{
  "n_layer": 9,
  "d_model": 256,
  "n_experts": 160,
  "experts_per_token": 4,
  "d_expert": 64,
  "d_shared_expert": 128,
  "activation": "squared_relu",
  "moe_layers": [1, 2, 3, 4, 5, 6, 7, 8],
  "router_score": "softmax",
  "normalize_top_k": false,
  "routed_scale": 1.0,
  "balance_loss": 0.00388,
  "balance_bias": false,
  "router_logit_norm": 1.0,
  "router_bias": true,
  "shared_expert_gate": true,
  "init_std_router": 0.0211,
  "lr_router": 0.0016,
  "vocab_size": 28926,
  "norm": "rmsnorm",
  "norm_eps": 1e-07,
  "tie_embeddings": false,
  "optimizer": "soap_variant",
  "lr": 0.00391,
  "beta1": 0.95,
  "beta2": 0.95,
  "batch_tokens": [32768, 65536, 131072],
  "seq_len": 1024,
  "train_tokens": 416000000,
  "steps": 6266,
  "dataset": "wikipedia_en"
}
Below are experts of layer 3 (counted from 0) of a mixture-of-experts language model. Rows are named router (the router's row for the expert) and show model dimensions 128-191. Each number is 500 + 40 x the weight over its row's rms, rounded and kept within 0 to 999. Numbers have three digits each.
After each expert's rows: a language model's description of what the expert responds to; "comes before" lists some tokens at least twice as common just after its tokens as in all text. This comes from a sample of Wikipedia text that the model never trained on. Tokens count by the router's weight.

# expert 17
router:448484483559514397444554526500442423509579525520519473535488477467481455515502417468546466494536454458480522510535570470549549521535512448459455527476452581532570503548469532468480496474510495
Line breaks in infoboxes. Newline tokens ending lines of infobox fields, bulleted lists, and headings, e.g. after "Class: Insecta" or "Attorney General of Alabama".
comes before: "-", "\n", "|", "=", "----", "|---|---|---|"

# expert 22
router:571482450497396534434543505567511591542459465423484443532491500519504446493508512500491489535525512554554509426509588512563439437488464504498466492474520526518492467494471439472470474511513460
Numbers in tables, lists. Small numbers and single letters inside pipe tables, semicolon-separated score lists and phonetic tables, such as 0, 1, 2R.
comes before: " |", ".", ";", "–", "″", ":"

# expert 21
router:567487505526507474562477434519499532527460513436479545500501546512514545507499472507513573494458498544478511485475488528534519475451490498574502404539486513601459532457493503497500551564512445
Biography event nouns/verbs. Nouns and verbs after his/her/the in life and sports narratives: months, days, suffered, retirement, sustained, him, season.
comes before: " of", ".", " to", " in", ",", " from"

# expert 31
router:488431432550501473522468529553447500544454412484401452541486490498480426524479512516470497501529523491522482485454449427418444489496496477534406531507487538513492462461511459536539488470534519
Numeric separators. Colons, dashes, minus signs, decimal points, slashes and parentheses between digits in times, scores, records, coordinates and percentages, like 3:00 and 12–13 (7–7).
comes before: "1", "0", "2", "3", "6", "5"

# expert 29
router:533495524562478541485479512533451468533513500442488540486486527490442424525516449541478480519455486535418557453553491570539536546446492493524480471502512465530442472467436514563524539566531511
Participles and result words. Past participles and status words in tables or after a preposition or article, such as Won, Nominated, published, used, applicable.
comes before: " to", " of", " by", " in", "ing", " for"

# expert 51
router:459508527464423481505484561501507489529493469550510494526492534491511538537541526523496533526532582499455500522542565569549519517506500551518524481546491499528494537469462499441514512456470459
Transitive verbs before objects. Verbs and verb endings right before an object after to/not/and: make, find, kill, harness, re-create, plus prepositions on/about/against.
comes before: " the", " a", " his", " him", " her", " their"

# expert 61
router:486471555509495476451502479540450528527544501472446510534510535502493501512567463469556563533550592535508537516556555430478459532503444467505499470430496531527524549479500453509474538509457537
Attribution and reporting verbs. Reporting and passive-agent words such as by, said, gave, wrote, called and According, especially in reviews and quotes, plus scattered line-start tokens.
comes before: " the", " that", ":", " a", " to", " it"

# expert 2
router:505570490518524481594499506491478489561480467481547521495498537505478473533516477564506511539385473542504493462460501598460513530426605560550528506512544586545495483538483456511477559513538453
Sports career outcomes. Career-event nouns and verbs in sports and entertainment biographies, such as place, debut, appearances, competed, released, finished.
comes before: " in", " on", " for", " at", " with", " to"

# expert 28
router:540461484466434522514494540567496520524524488450512470471480516548451439441538513552484512537495537571550557522479476492575519480449456495540410572546512497566487460513487455494559547474499507
Table cell words, headers. Leading words of table cells and section markers, such as Previously, none, Released, Notes, ==, often after a pipe or semicolon.
comes before: " |", ";", ")", ":", " by", "/"

# expert 60
router:529503530512429554507536466557424558537520453447498543486565521465437462423480523501467526574529492557546479539586497466527495529489502506562510505508518455559530493506476499538537520511544482
Countries and table cells. Country names and pipe cells in sports, race and astronomy tables, such as United States, Chevrolet |, Japan, LINEAR.
comes before: " |", ")", "–", ";", ":", " ·"

# expert 40
router:550510471483478479463525525579419495539524450513496493449506511552533471542519522454476478523529519553457478433532485518465527572557465488509523536482488493563521461472575422483479523475508518
Digits inside coordinates, decimals. Digits, decimal points, degree, minute and percent signs within coordinates and decimal figures, such as 43.44444°N, 0.91%, 18.5 m.
comes before: " |", "°", "%", "N", "W", "″"

# expert 39
router:518577500508469509549432475533442542518431521525536547578501445531444509528481473518558508522523524531444506532494527489494560480452528507541547481531476481500528536436511430494512547547438471
Copula and role words. be, was, became, as, of introducing a role or description in biographies, as in appointed him to be ambassador.
comes before: " the", " a", " an", " \"", " as", " his"

# expert 13
router:501563481526472540552507477462474559532533474478486468456497520425541485530481534533484485493475476471547504472587548501491567565537430484513542473524444484494521515546499554484458507544528473
Place names and years. Countries, cities and regions, or final pieces like -burg, -ia, -rad, usually after in, plus years in dates and tables.
comes before: ",", ".", " and", ")", " (", "'s"

# expert 33
router:457589517526491557519498534462574510544444448530528536519481532474432494535486533563535463520553478526488477505509468461520484541513464533492433507577466486460529487448489571532544400444556527
Table header separators. Pipes between header column names in tables (Time | Trainer, Candidate | Votes), plus "and" or "of" joining title words.
comes before: "\n", " %", " ", " Candidate", " Team", " Votes"

# expert 32
router:477503424549473539517488528512549551514507499484452529490450531519472476441479527566546501535484501488550589547585489460438508501516449481504437550567484610470447503453517444565504496473480420
Table row ends. Closing pipes and semicolons at the ends of table rows, especially climate tables, plus digits and decimal points inside numeric cells.
comes before: "\n", ";", " |", "–", " 0", " 2"

# expert 62
router:515563499431462433543482543536523463491475444562550523487518493495503532508454530552550446492529543480501500524467447502581465520479451463522543416526491528529476526497488468371469466523419477
Plot-summary verbs. Present-tense action verbs after character names or pronouns in plot summaries, such as comes, tells, loves, plus possessive 's and was.
comes before: " the", " a", " to", " not", " his", " her"

# expert 24
router:510488459524473506528513590514500467550462475492515463442468493486483503558471488464450518427434544543492455471529467541551471505581460448503525462502478502480490480469504446490484497571580459
Institutions and place names. Nouns for schools, universities, streets and cities after at/from/in, such as High School, University, Chicago, railway station.
comes before: ",", ".", " University", " in", " of", " and"

# expert 50
router:571494495535591539524429585479527518534475474484533475504515493453494458531463457498464507427557506496525522541475472432475467509500421536493530554477546542401440557491492535521473438440439523
Of and field colons. The word of after quantities, as in six of nine and one of them, and colons after infobox labels like Released:.
comes before: " the", " 1", " its", " these", " 2", " 5"

# expert 52
router:516487456466530552421539396502498505449476492527481517501504454517463540477507469464585471505383430452562469549460463510559494434442497450494485584454520424486490535516471479513479421493454546
Sentence subjects, pronouns. Subject pronouns and determiners opening a clause before a verb, such as he, they, this, these, the, followed by was or has.
comes before: " was", " is", " has", " had", " also", " were"

# expert 10
router:481508538483448490492462572489466555447470582485486491489523473543563583456468516465567490477565478494448529474459466464469498483491518484570469481440442448494491588523560486446473451472484532
Clause-boundary commas, conjunctions. Commas ending introductory phrases or clauses in narrative prose, plus but, although, where, and, before a new subject like he.
comes before: " he", " the", " it", " she", " they", " and"

# expert 18
router:515523484497551533496481453488415396524545481470446475511507510483416461485535541529495499547424495516526481516490497552424548476514499468494484488470443537526463470454517518556450525480559554
Numbers and counts. Cardinal numbers as words or digits, in running text and in results tables, such as two, several, 50, 98.8.
comes before: " |", ".", "th", "–", " years", ","

# expert 37
router:498482529548496536482453487485482530539512554468521569424537536473470528551531486503534563548460442490460530471513433610520530562474582440512459482474469562463470545468449530531450522538469485
People group nouns. Plural or role nouns for groups of people after his, of or with, such as fellow, students, officials, soldiers, parents.
comes before: ",", ".", " and", " of", " in", " who"

# expert 5
router:491465446514469484512583392471475513468484527480464520449476537427551509515495502506525530530521460488533436512520469563492474507511533467505458491516421466547511489463520496480461522555513483
Plural and demonym endings. Word-final suffixes forming plurals or group names, such as Kabardians, Saxons, Hornets, and team nicknames like Eagles, Sox, Rangers.
comes before: ",", " and", ".", " (", "'s", " ="

# expert 23
router:518506530473592503548446499472539480537471547498495462462505499515574469430542564482467572473418473508492533459463465492538528556476469508473502470477525569560512425537490470483476535459582508
Years and time words. Years, dates and time nouns closing a time phrase, such as 1956, 1940s, century, school year, later, World War II.
comes before: ",", ".", ")", "),", "–", "s"

# expert 38
router:538453467546521562560467468502541484539473482453502509493513521471481556480510484508492494488507504476539497497518473477447451422585502537514439530511514528518495527442531504482515575419506462
Score and season cells. Digits and separators in sports statistics tables, such as tennis tiebreak scores 7–6^{(7–2)}, pipes after season years, and times.
comes before: " |", "–", ")", ":", ";", ")},"

# expert 0
router:558513467488494521540509486490461522515482522516540470489499500524602472443432539495470503520481558458504522472484526493556555564486432514509559443497481528557485513569538424442478483492498526
Discourse connectives and time phrases. Sentence-opening connectives and time words before a comma, such as However, Additionally, In addition, later, that evening.
comes before: ",", " he", " the", " it", " she", " to"

# expert 41
router:437472520494473526435533543550491541439457543430484436555510501533499527392512486537546482568536421524558520476478507460413477493502557531559546526474475462494466523506536495491525546486536532
Commas and naming words. Commas after a noun phrase before an appositive or clause, and naming verbs like titled, called, named, entitled.
comes before: " and", " but", " which", " \"", " including", " with"

# expert 43
router:507427516573460542450545433484510504526507590465485521467530560517526527501566568499438556520510510557511437473533465556520525533530545420496433449519461568470504489453514516472453503645537478
Titles and institutions. Office titles and institution nouns such as President, Minister, Secretary General, Commandant, Council, Academy, often after Prime or National.
comes before: " of", ",", " (", " for", " and", " in"

# expert 42
router:473536467481457521551428552457446488544479468468525448534515505501477448521510566557563530509519557570476500479455543538462497478551478488536565521531487518535500436513466522516576482546512493
Table pipes and participles. Pipe separators closing election-result table rows, plus predicate words after was/is such as known, years, blown, standing.
comes before: " to", " ", ".", " in", " by", " as"

# expert 9
router:479450449509500486497510538572465474443493485515431455501493552486435462511519509539444452529402496500488471468487482553506483531566507542559468549516521457484465491427511531486470535546571517
Large amounts, abbreviations. Trailing "000" and "million"/"billion" in money figures like £500,000 or £35 million, plus abbreviations such as U.S., km, sq.
comes before: " |", ".", " (", "N", "%", ")"

# expert 34
router:524495551496555522511549512457476442515552471453488479501453489479463446491522490509484545514450527585533552501482470546451491514513465491473545491451442530516520431517566460522456439506516507
Day numbers in dates. Day-of-month and other one- or two-digit numbers, mostly in dates after on or a pipe, such as 24 October, December 8.
comes before: ",", "th", " |", "–", ".", " October"

# expert 19
router:459528535451459519471491552523513556411546561539464473577493537444540456462550526477567530566565462462509518470541481464464540436544467536559510499541532513544510502452562533544475468536474451
Sentence-final periods. Periods ending a sentence, including ones joined to brackets or quotes such as )., ". and .", often after nouns like year or season.
comes before: "\n", " The", " In", " He", " It", " This"

# expert 14
router:536550431446559542501496498474522547502513470555512522408494503476488545459535559527480466515472507480504511541467598544501525491417528492529509425507522533530497536562460505539441439440419526
Auxiliaries and adverbs. Auxiliary and modal verbs plus hedging adverbs in expository prose, such as have, is, may, almost, usually, sporadically.
comes before: " been", " a", " be", " to", " in", " on"

# expert 55
router:527525430531500530524435468502465409553508452492483449473485522506487470538547506515450527547450511498530509416540481564423532548536452480514555483468527555487495477452550460533443492471545533
Digits within numbers. Digit pieces after a comma, decimal point or dash in populations, sales, scores, attendance and coordinates, such as 2,515, 129,000, 6–3.
comes before: " |", "%", ".", ")", " km", " m"

# expert 30
router:503514523524510535543532442500462518509463508462520515546506476490585471527410494536473540522541535514445442473504470502526550557480467488489486449512566456533552430483463505513490521580530464
Title and phrase-final nouns. Capitalized nouns ending song or book titles and phrases, such as You, Love, Night, and ordinary phrase-final nouns like body, death.
comes before: ",", "\"", ".", " (", " and", " of"

# expert 4
router:498537507515537542506504525515475490497518445519497484520488575490526454498450534536509533522530554552505474416500479589482471564507542460587448469531549520528501473513437453500464488475487487
Direction, color, physical nouns. Directional and color words and physical nouns, such as right, left, north, red, roof, water, especially photo-caption position markers like (right).
comes before: " and", ",", ".", " to", " of", " in"

# expert 25
router:524493448525492503444551406556428535546544525456490495556471460546493462472532541519410496537420484514535473515501504529544565446511555509496479467494454538528470502452470598565560542562559478
Relational head nouns. Nouns after a, the or as that take of, such as part of, number of, List of, member, son, plus infobox field values.
comes before: " of", " in", " for", ":", " to", " by"

# expert 63
router:540421516523435540514544475512459494487511539474442506476551576457528399580470518469482487528508490515467463445529539556534594589513452503481485467431456507523492523498450454515449584487478532
Section heading words. First word of == section headings == and list items: Location, Background, Release, History, See also, List of.
comes before: "==", " ==", " of", " also", "===", " ==="

# expert 27
router:521466508543504554459512468492482488539533471453490462535478473523467493473458447525479448533498544539567536550495538512421463564551440468533515419532498510494525514489527486553516485488509603
Table cells and numbers. Table pipes, blank cells and small digits at row starts or in stat tables, plus headers like Pts, Pld, Rank, Goals.
comes before: " |", ".", ";", " ", " Total", "°"

# expert 46
router:491502561536467551448552510475442457429510500456556513496492438438473458522514450534519550533491485492516538496466501463570466532561543493490474499547474531554487441530470509461465510443576515
Infobox line breaks, prefixes. Line breaks ending infobox or taxonomy lines like Genus: Metarctia, plus prefixes like sub, mid, post, self, pre before a hyphen.
comes before: "-", "\n", "born", " name", " poster", " Description"

# expert 48
router:476533501571470500524430502448436558484538545444480474452521469545511435559566531495549530514476516563533551496508470527509541514519463472520522508537488501539551515500469537498506485514578446
Election and infobox labels. Labels in election tables and politician infoboxes, such as Candidate, Swing, Turnout, Elected, In office, Republican.
comes before: " |", ":", " ", " votes", "–", ")"